Experts of a small language model: width 384, 94.3M parameters.
Below are experts of layer 6 (counted from 0) of a mixture-of-experts language model. Rows are named router (the router's row for the expert), up (a neuron's input weights, with its number) and show model dimensions 144-191. Each number is 128 + 24 x the weight over its row's rms, rounded and kept within 0 to 255. Numbers have three digits each.
After each expert's rows: "mostly gets" lists some tokens that are sent to it at least half of the time. This comes from a sample of Wikipedia text that the model never trained on.

# expert 19
router:108126090119119175095103129141135098178140124137095110120120117121135133079095092131154120155111139109152125108098112122131114119134113123142146
up0:110104149158117153111069115169144088141125096143121117143112172098142134130143081135119149106095168134112142134169156154129136171137104153179143
up1:143069107137108102090069133143138114156134163154100168152126155136152100119069084105142105140095105160149118106130145150085122139104102161139127
up2:131121095146106157142145126126149108114114144118127092121170107144134096182112150124121079161112161152102168147134087115158112111124122152108112
up3:155120088142151122103128177118129133141141111114131152140166153107130157102115115091135125158130172125127064113144152146079082105177101152143122
up4:124136147110187106160152098132154149138146151136140128137110122156144112095163132119180118120155141182134125113134143131154140169133122162165089
up5:091146169114150160181130120133108131124123116151119106130141138154126143148145135101153122143121120176135138096108109144127152120127143137149104
up6:126142116188118141138130154114141143130129090102163126146146131136126124112116129142124140105131105092130147143121123084128129092107150125161134
up7:154116130128145127111111102123131147144155135103094132129143168122109099116155091128109123099158090180090085121132131102115119115171113116124106
up8:150125163130139112135120182119119108156129130095110144103108127119129083127102109135152159125127110120185128121123104157161127152149132180125143
up9:134123110131149152106157147113143119103119118146141106151109174132138154102117107181094109083085161130172115127164136132099128093101117133148104
up10:149143091115143128144111130155123155109128114159161127120174151105125133153142155096084132165126128149121122137131134135103085127156122115113102
up11:129134140118143127137111159153143107162120113151147143123159102201132128080101102149157128106108136105095124118116148145106180093068126134188121
up12:114127092124108151105129152128093109145103117089102124136103112136120119108077091123092088123135140103124127160158152153116146141110145110108154
up13:114180156116118136127110120160126109135117096147098135152105146106133176082131139067120088134162145121101089129121157156116156106126096099104146
mostly gets: " (", " cm", "year", " yards", " (1", " ["

# expert 12
router:111144134140130176116135123144162139134132103105117139072112148097136134159114100131141126123146153108128134162131116140149143126127152138139151
up0:154097162147120133115158138089127106130112150123130123123152140139147159140127120152182085087132149182137074131130139167168135156130180125118137
up1:130100104144148125145135159115127183148112155105123125149165133134127154131136113117077128136133141116110129129103160133145130160172122134116094
up2:105128127106168138141161105138138141133152159151162135107098123118093135138146125190113127132128141085113136101087131108120147105127135110148118
up3:101176072108095110128172144150113138162162151125133145153137113123105122144125100151124150112115171101092110158146122157141114128099160089156165
up4:109055105129135139153123094165122164112091124141137164118137115118091154126122123124100131146118187155092144105149120122111147131142152156138127
up5:142077123146160127130136161166118150131136152161120147051126123137112085097113114120114144110146098130151158149142098110166147113147158098155148
up6:156154191104138139123140152132157143092125103115150124090152135159141106157148146115132133127130132117108133147092103134109166114134097086153161
up7:107135109159113187090107141122123184145142139127137126144127087126115104153114082112102121148141141091175110143119138140116110125119105152150115
up8:109145150128142162143081126150119150113089138098111107111118088156140127099150075149112124148149158140135133120169156137122138125155137132117106
up9:085113099158160120127145173134125129104112125105133136088126123120149145123134129104130104120115166092081149113130164085100133092108121122146187
up10:114139147180115128132156185155152124099106123171090132162169069125150145139147132132131112126142135104122122126148139177089164104112135195106135
up11:138110132140124169116114125108142146119178090100107085107161144119148118166118099131121132087147134133071149096120105177117127101125120118171100
up12:164168109144149098113074164148121134133142114125131127121143143098072141161083113101140126116115138142136166102112144181149143144121126154105137
up13:143114107110121133129138118149077095095111129133169146081107107103104105097157142125140098110157165138154152163128111102165126073175126152150138
mostly gets: " 0;", " 13;", " 1;", " MPC", " 3;", " |"

# expert 24
router:108134108115138150086137108134135131153125122078122121088083106119096137136123113158170124136145152120124140122091073136142077126110130147124179
up0:155156132114126119096111150165136119159091135151136145135119100150141135147125108177121152089114160140137110089168125092141130147151112198121137
up1:148151122091093116134137158110128125063132138169171147112167114156160136148122110127096138121100111153132125143139122101126134158116100105181107
up2:118165119143129125133073127127093098124129131109136128144123138111131072099139137144107142112134149091137122119120159084163112070166144143125177
up3:126157123154157136119084105078094116124119102117158145101103133121163128110126114126119126077141176112097126123123134126147128137132111152115146
up4:120107120105160108146088132115090164110097121102119138141137150153121173114142105114130160133094139126138139100111119127116111097138113132162100
up5:138088088199079114142113159117134142169136136144083107117117123123140168158133152147117080124097093132133132083156095126124133134147125126152144
up6:128108144143073149128160084147174104112072130087164155096143150158118120157115103121158101112122130160129131119150145137093117119111124143137117
up7:097115122087141127080151125153108129107128137160147121133163161116109140109114126136113140106115103096152079148103109111130123116114157100124146
up8:130112189123080134114144121106147139123103089143127169114102137107136137168136138138155133163151123115131130139139123132149089105105102129106133
up9:138106085216102105122131119124144140121096130101083126173143150186154147137147126161124128120101119121139128123141093105151112153150138108150112
up10:131132091169127159136105140149114138085109116161156133172115144088095124142147114140128153154160153132151200106158087147160107125076129103075139
up11:096108160138143173164131082151138169133127101125140130120134161114122106103089135130110110104124171179126157142121088155124177131143100121123106
up12:161122104147112134146176112169097137086080130149098116130100154144121142173133129113130120127107113098115129131142126146173097169109133101109127
up13:138102162113149186080204104089152169128164178162100121128115112117127099156138154119148153119163148145123103114124169133109119121129127143106139
mostly gets: " as", " such", " including", " are", " include", " included"

# expert 50
router:127165124126094124141129121143176113150136126110107108087091113072143116114107116157161113150138149153141140150094112138161096116145142106144123
up0:150094126113172149142108123137128137117160139130155104161082107139121096141132095121173082151140147144140144075091168142131140115117170098110151
up1:156144110142136131099101117101147127168132121120150099096136101130157139131137083119134098118133143144162139085117143136100127146136117141130099
up2:109156147144109094149152115135125105126099120133103117103103114123132091132133112138144125110097100121144093131124126153200167075115057125159153
up3:092128116164112108135129145127178123132150087128120143157106093126134126113114126122163107103129101124160115091108097110127121150085156156126088
up4:163154153119117158159086120127139164116153138105126133103128113119123117140198110084102115148116141106117113150121157140141090120162168161131130
up5:094124126119105087137134138117141095091158137121131093101144124084126122159098138139134114118112125147117134123102080136133113165158138112149145
up6:148084126124167055128159138141098140116151120108126163113110128086129120146146093128126125141113124143097118149121140100167124067108096095135135
up7:142155093145091140145133093128146136116125120143113087121123112157138117120121135147148106140133143124114132121155161120124083111142099131139153
up8:133107120173144109121127119143125108138145093115123141094112127183168180149115122117141125088154100122108163139142139116166149109106155157138122
up9:102152154160123130153123130084131109121121123112107078127129105161107152111150111158120134117133166158143127108119134076120143099133091114110136
up10:144137159137128141143114116093152172111123139121160154108140163127120088116168126106132183147157110102098127111166089133132090073129106137117113
up11:141153156091171095129149098097116122131120131100161102118136126140132120110152148139106132107175145077121126140115138114134164138098132128145139
up12:109093128078134105106079141140115112128124158125106090119105098116134093114131133111141120088115125144128133128157114127107137135101120078113138
up13:152149125092092113168079168112140148122119140156146170118116153128107169165152127161129109124086162140131142181109176086173099153156135119149107
mostly gets: "—", " –", " -", " or", " un", "born"

# expert 3
router:124100118159073115120101127129133120180148123105114160113120144116124132151125107133138111163152141141108136142080087130133135110156135135144137
up0:097099120175090146115110125150129113122141113130096144142132130149122100135109136144136114133106121133137118163081137144080124134122092099102130
up1:109122130162133122139149087101085107135106153131102133134115104125140155099082101133154077177150122161160134091105114137125141128125078184106091
up2:128129161151113124092147111139146160140094122126149117123145150169109068138140139144150117156167084140088144092148118129110131121141129123117121
up3:130149111089078118156128098125140144124127124096103138158096130126134132151184118144167142121175138155134093140094112139101098084143094125138140
up4:126164134160160148129114112124111133097127115148155150157124140131126155113136094107206132109137149114137175133184155112130153105153165123166130
up5:129150123136141149176092143127128093166120125106128146123137127158110142144130155125119101147125128097124137179124126099145136096138104103141144
up6:146100108134131133140077150117121102124121155123166172135094151119137114120137107135115116145132111140121172113118112136136133117137118128126094
up7:156141116139059156116119129145139151157159107102117102144145156102132190109170179089131092114146105130137070155147160160145134137144086144138183
up8:114120139180097113099121162120145137119103122114097104121131127120119159137145136112102113084145144128106092120098139115098117140152137084125119
up9:119112123135131094142159136106112143132102184114149132165121145135114179170140108149149140165156126119143119099141092162100102129119135113164146
up10:124116114163130141166135132166123121133164104132172177112148148089145120114139103076141084178165163131134152132148113154133143122168080149143142
up11:116105104118111143091079172119173128172141097126133097095155109183137157111094130113084115169125123159126173163121130145158130117194151157168137
up12:143182132117133133119088143156119138146113125131125118145153125169055173141114140139073135148103096122115105117119130127109121128097132136093098
up13:151153107140114150114113106128098099126122128142104125127121125107115131110142126113158119124131139111147091086154153133112150147135150148121149
mostly gets: " railway", " Railway", " Racing", " Championships", " Army", " School"

# expert 56
router:121124107126135158114119140153123173134122137133113143100091125117114127153123119139150122124147160141097161140083104143150094120139135176124146
up0:113113136095126111109100148143146193127108126112149097072101111156159150135137128139127155115120120159119145141114147173111120090084130101092176
up1:164155107119130081107147143125100170096136118134161095135145113097137141159178104091135147116113115112138204134165138130146137152137081136137148
up2:111111148118147130116188075141111138139117128101116097118120144125114104106081113143115100089119096132142148099122119111140147142111106102141109
up3:099145107145108164138083145152138133139139121106143124160080133113116121141130171122167144092129173128130140098106148136132093125146141096152151
up4:112116129141157098118124141116143140146140120158082144086125143119121154139101141127155109100153118107121198130138119145099143163150161121140140
up5:138110148146145136141117154155138137122101170108123116121119151142117110116116145124124154159112136119125103117140080126111128162154129140173114
up6:122142165108122133119181092119123121114153152136099118087139092139148093120147105149104157130147171132122115163106115139122069104126147153104172
up7:122109137110121124119142153104090133118136147140173115112137106108146141131156095139130106112111147127122106108099151094133137108127156141159132
up8:119133112084137133120138147145112158163120124126146150102124162141076161142161110121126149153158129104109091130121143086120111155126149152136095
up9:130096173087133143133118109130150178103127161121110103165152117147146104168132140115148088090144102070114161145094102118111151101154063151120132
up10:152137135170121124134128186120136084102142141139126124135127119147140088118139122110124130170109108141097135192108122125139126113140103142109126
up11:164142129111117109154122133151139148086136110129145143115158148137099136131109126109106164111097130112118131123145126137156152144094146110179081
up12:107118147144139134112119138177112170129068094116111142111131094164136130111152122126130101108120132147148134110093150187146130101135066114180156
up13:107123120160123110121115183170120100102135135134124139099106160110149148145097103117096086106137145199125103138095151125166152166139133163147150
mostly gets: " a", " an", " no", " some", " had", " small"

# expert 10
router:134106144129137120105147117121127115151152118076085113088095122122155130164129100152137142140163148150116147140105094120148102121149129144160147
up0:186124113151121098165150137139099124131160130133124127152140152107123152104136110142093199070082117092124142163161133111110127152138114159130142
up1:150112128168082147133151135169150173156169115100128145135131126105144151165088128112134117119139149139152157126096105118162166121108158144138121
up2:138162128136130128089166085153113112151126094137145168127112113137115097137071135190139123117138135104126096120115137085129090152093122149114080
up3:118135106149089132105122110140149117126130149113122130128098122107178175106142142147119157151138125125098146139125163165136130120150087135133177
up4:140124105104121168112141102102156134128178130156149154107102121097116171090187165119107130145107151138104120091098137118130114123150104088140104
up5:081128098106101131134124117158162175119175145131148150154090099121124097124121098102162095141179121174123144084094173146183129120138110143126141
up6:136134126141144116154105148110153090087102116081128127096117139139121120122111106130142126125131132155163131152104103127162149094125142133127170
up7:133124138157096118097124131082128136144126146157147117134151147180109123151159130106107123097146113118103159120157140106175145133146138141117159
up8:123103156131124168146113119140169160154123128101113112095170143135165175150156108120131161137110147103101119110118128161134098150107133121168117
up9:100113163148132073109123138106100119106111165152111141100117189104170157127151140129164106090134171139154126143137137137118150149099106096154161
up10:150139117159109141135117139135077120109146095157129077127114134104125102119174129134162123158134175167145119141143091121142147111115171101158153
up11:064124077130128111095105124147137119106168080086078058149150146150154113172166142134117110125149088123145126161137084124139132150117116134100113
up12:120124107137138101102161124140140138107144141146115098130131152137129097088146168117096141097098115136105125123163147129112111157144162130113114
up13:176118155108081114145135089119120119140131144123138143128134130121147132201129105104140147139144142156141163120117106148110121145152147128139133
mostly gets: " University", " Council", " School", " Center", " Corps", " Army"

# expert 31
router:107126097150151123132137111135169148136159097133100110107139127134144094125106047129127121138153170114134143161106082133143121132152138122179146
up0:146126133159103148125161140108121127136136161153178166127158152159131143091104083178105144121129139163146142104127148134158111161108121125151103
up1:166130110153157105153096111135133103156127151140147106097108136103120158119118115141118079115129151144089099172129139153146114148092138150138126
up2:133134163118150124121128126131124132133139101164106106132129125137138086139086110103116166143144148133170146163082156129099149114122133103143132
up3:099139103124183104138208170188143134150123127137107129137142134143137168098123117104128151103097145122130130145115131106143162163111125141150114
up4:117166115155136157121127091133095132087125081113122156137160127112141102130120072146116141109114149142131141129176148138131131139161145107121104
up5:109158091178145121088137117118097126102104123108119149118086154132081104152100133131145105111122139130140082149135131122119130140156105128175109
up6:127130118124123126148127138150152133138119110148147110136086119133120134098168132130126096128106158129146122102053131127156090098141149153130098
up7:147165141095089122117134151153133147096141121120109119161118096110127145139133082104117162107131151179121108174147157084142125115119108157137163
up8:103128103115117128143087150123102173149086117115157111122092146137099140151143108088081109156151120148135144151105073155119149175172132146151093
up9:123110164159113075162130122103121143112131149096123122097148085130132135157117108131143116080089148127110131122150154142116097124145114131154129
up10:074134066176159114129153131118176157110113117094116124144136108096142123131139100094111108108084140105115126130130067133126142111077141126151151
up11:158168122133124090123136120133139101126142161146132058075156145118171156105115100121155126093125141119123135102143114120120151133107113116137113
up12:162151094156169147098105144122134175096136127125111089136108124143139128121112133114096135089108140039133169110117121151128108109132077138128140
up13:174186154130185167107067126142089143152119171146142129108167114127164142116095083156143137120128120107135146103156187113119110179127105137103106
mostly gets: " *", " |", " CRO", " Sheet", "----", " FRA"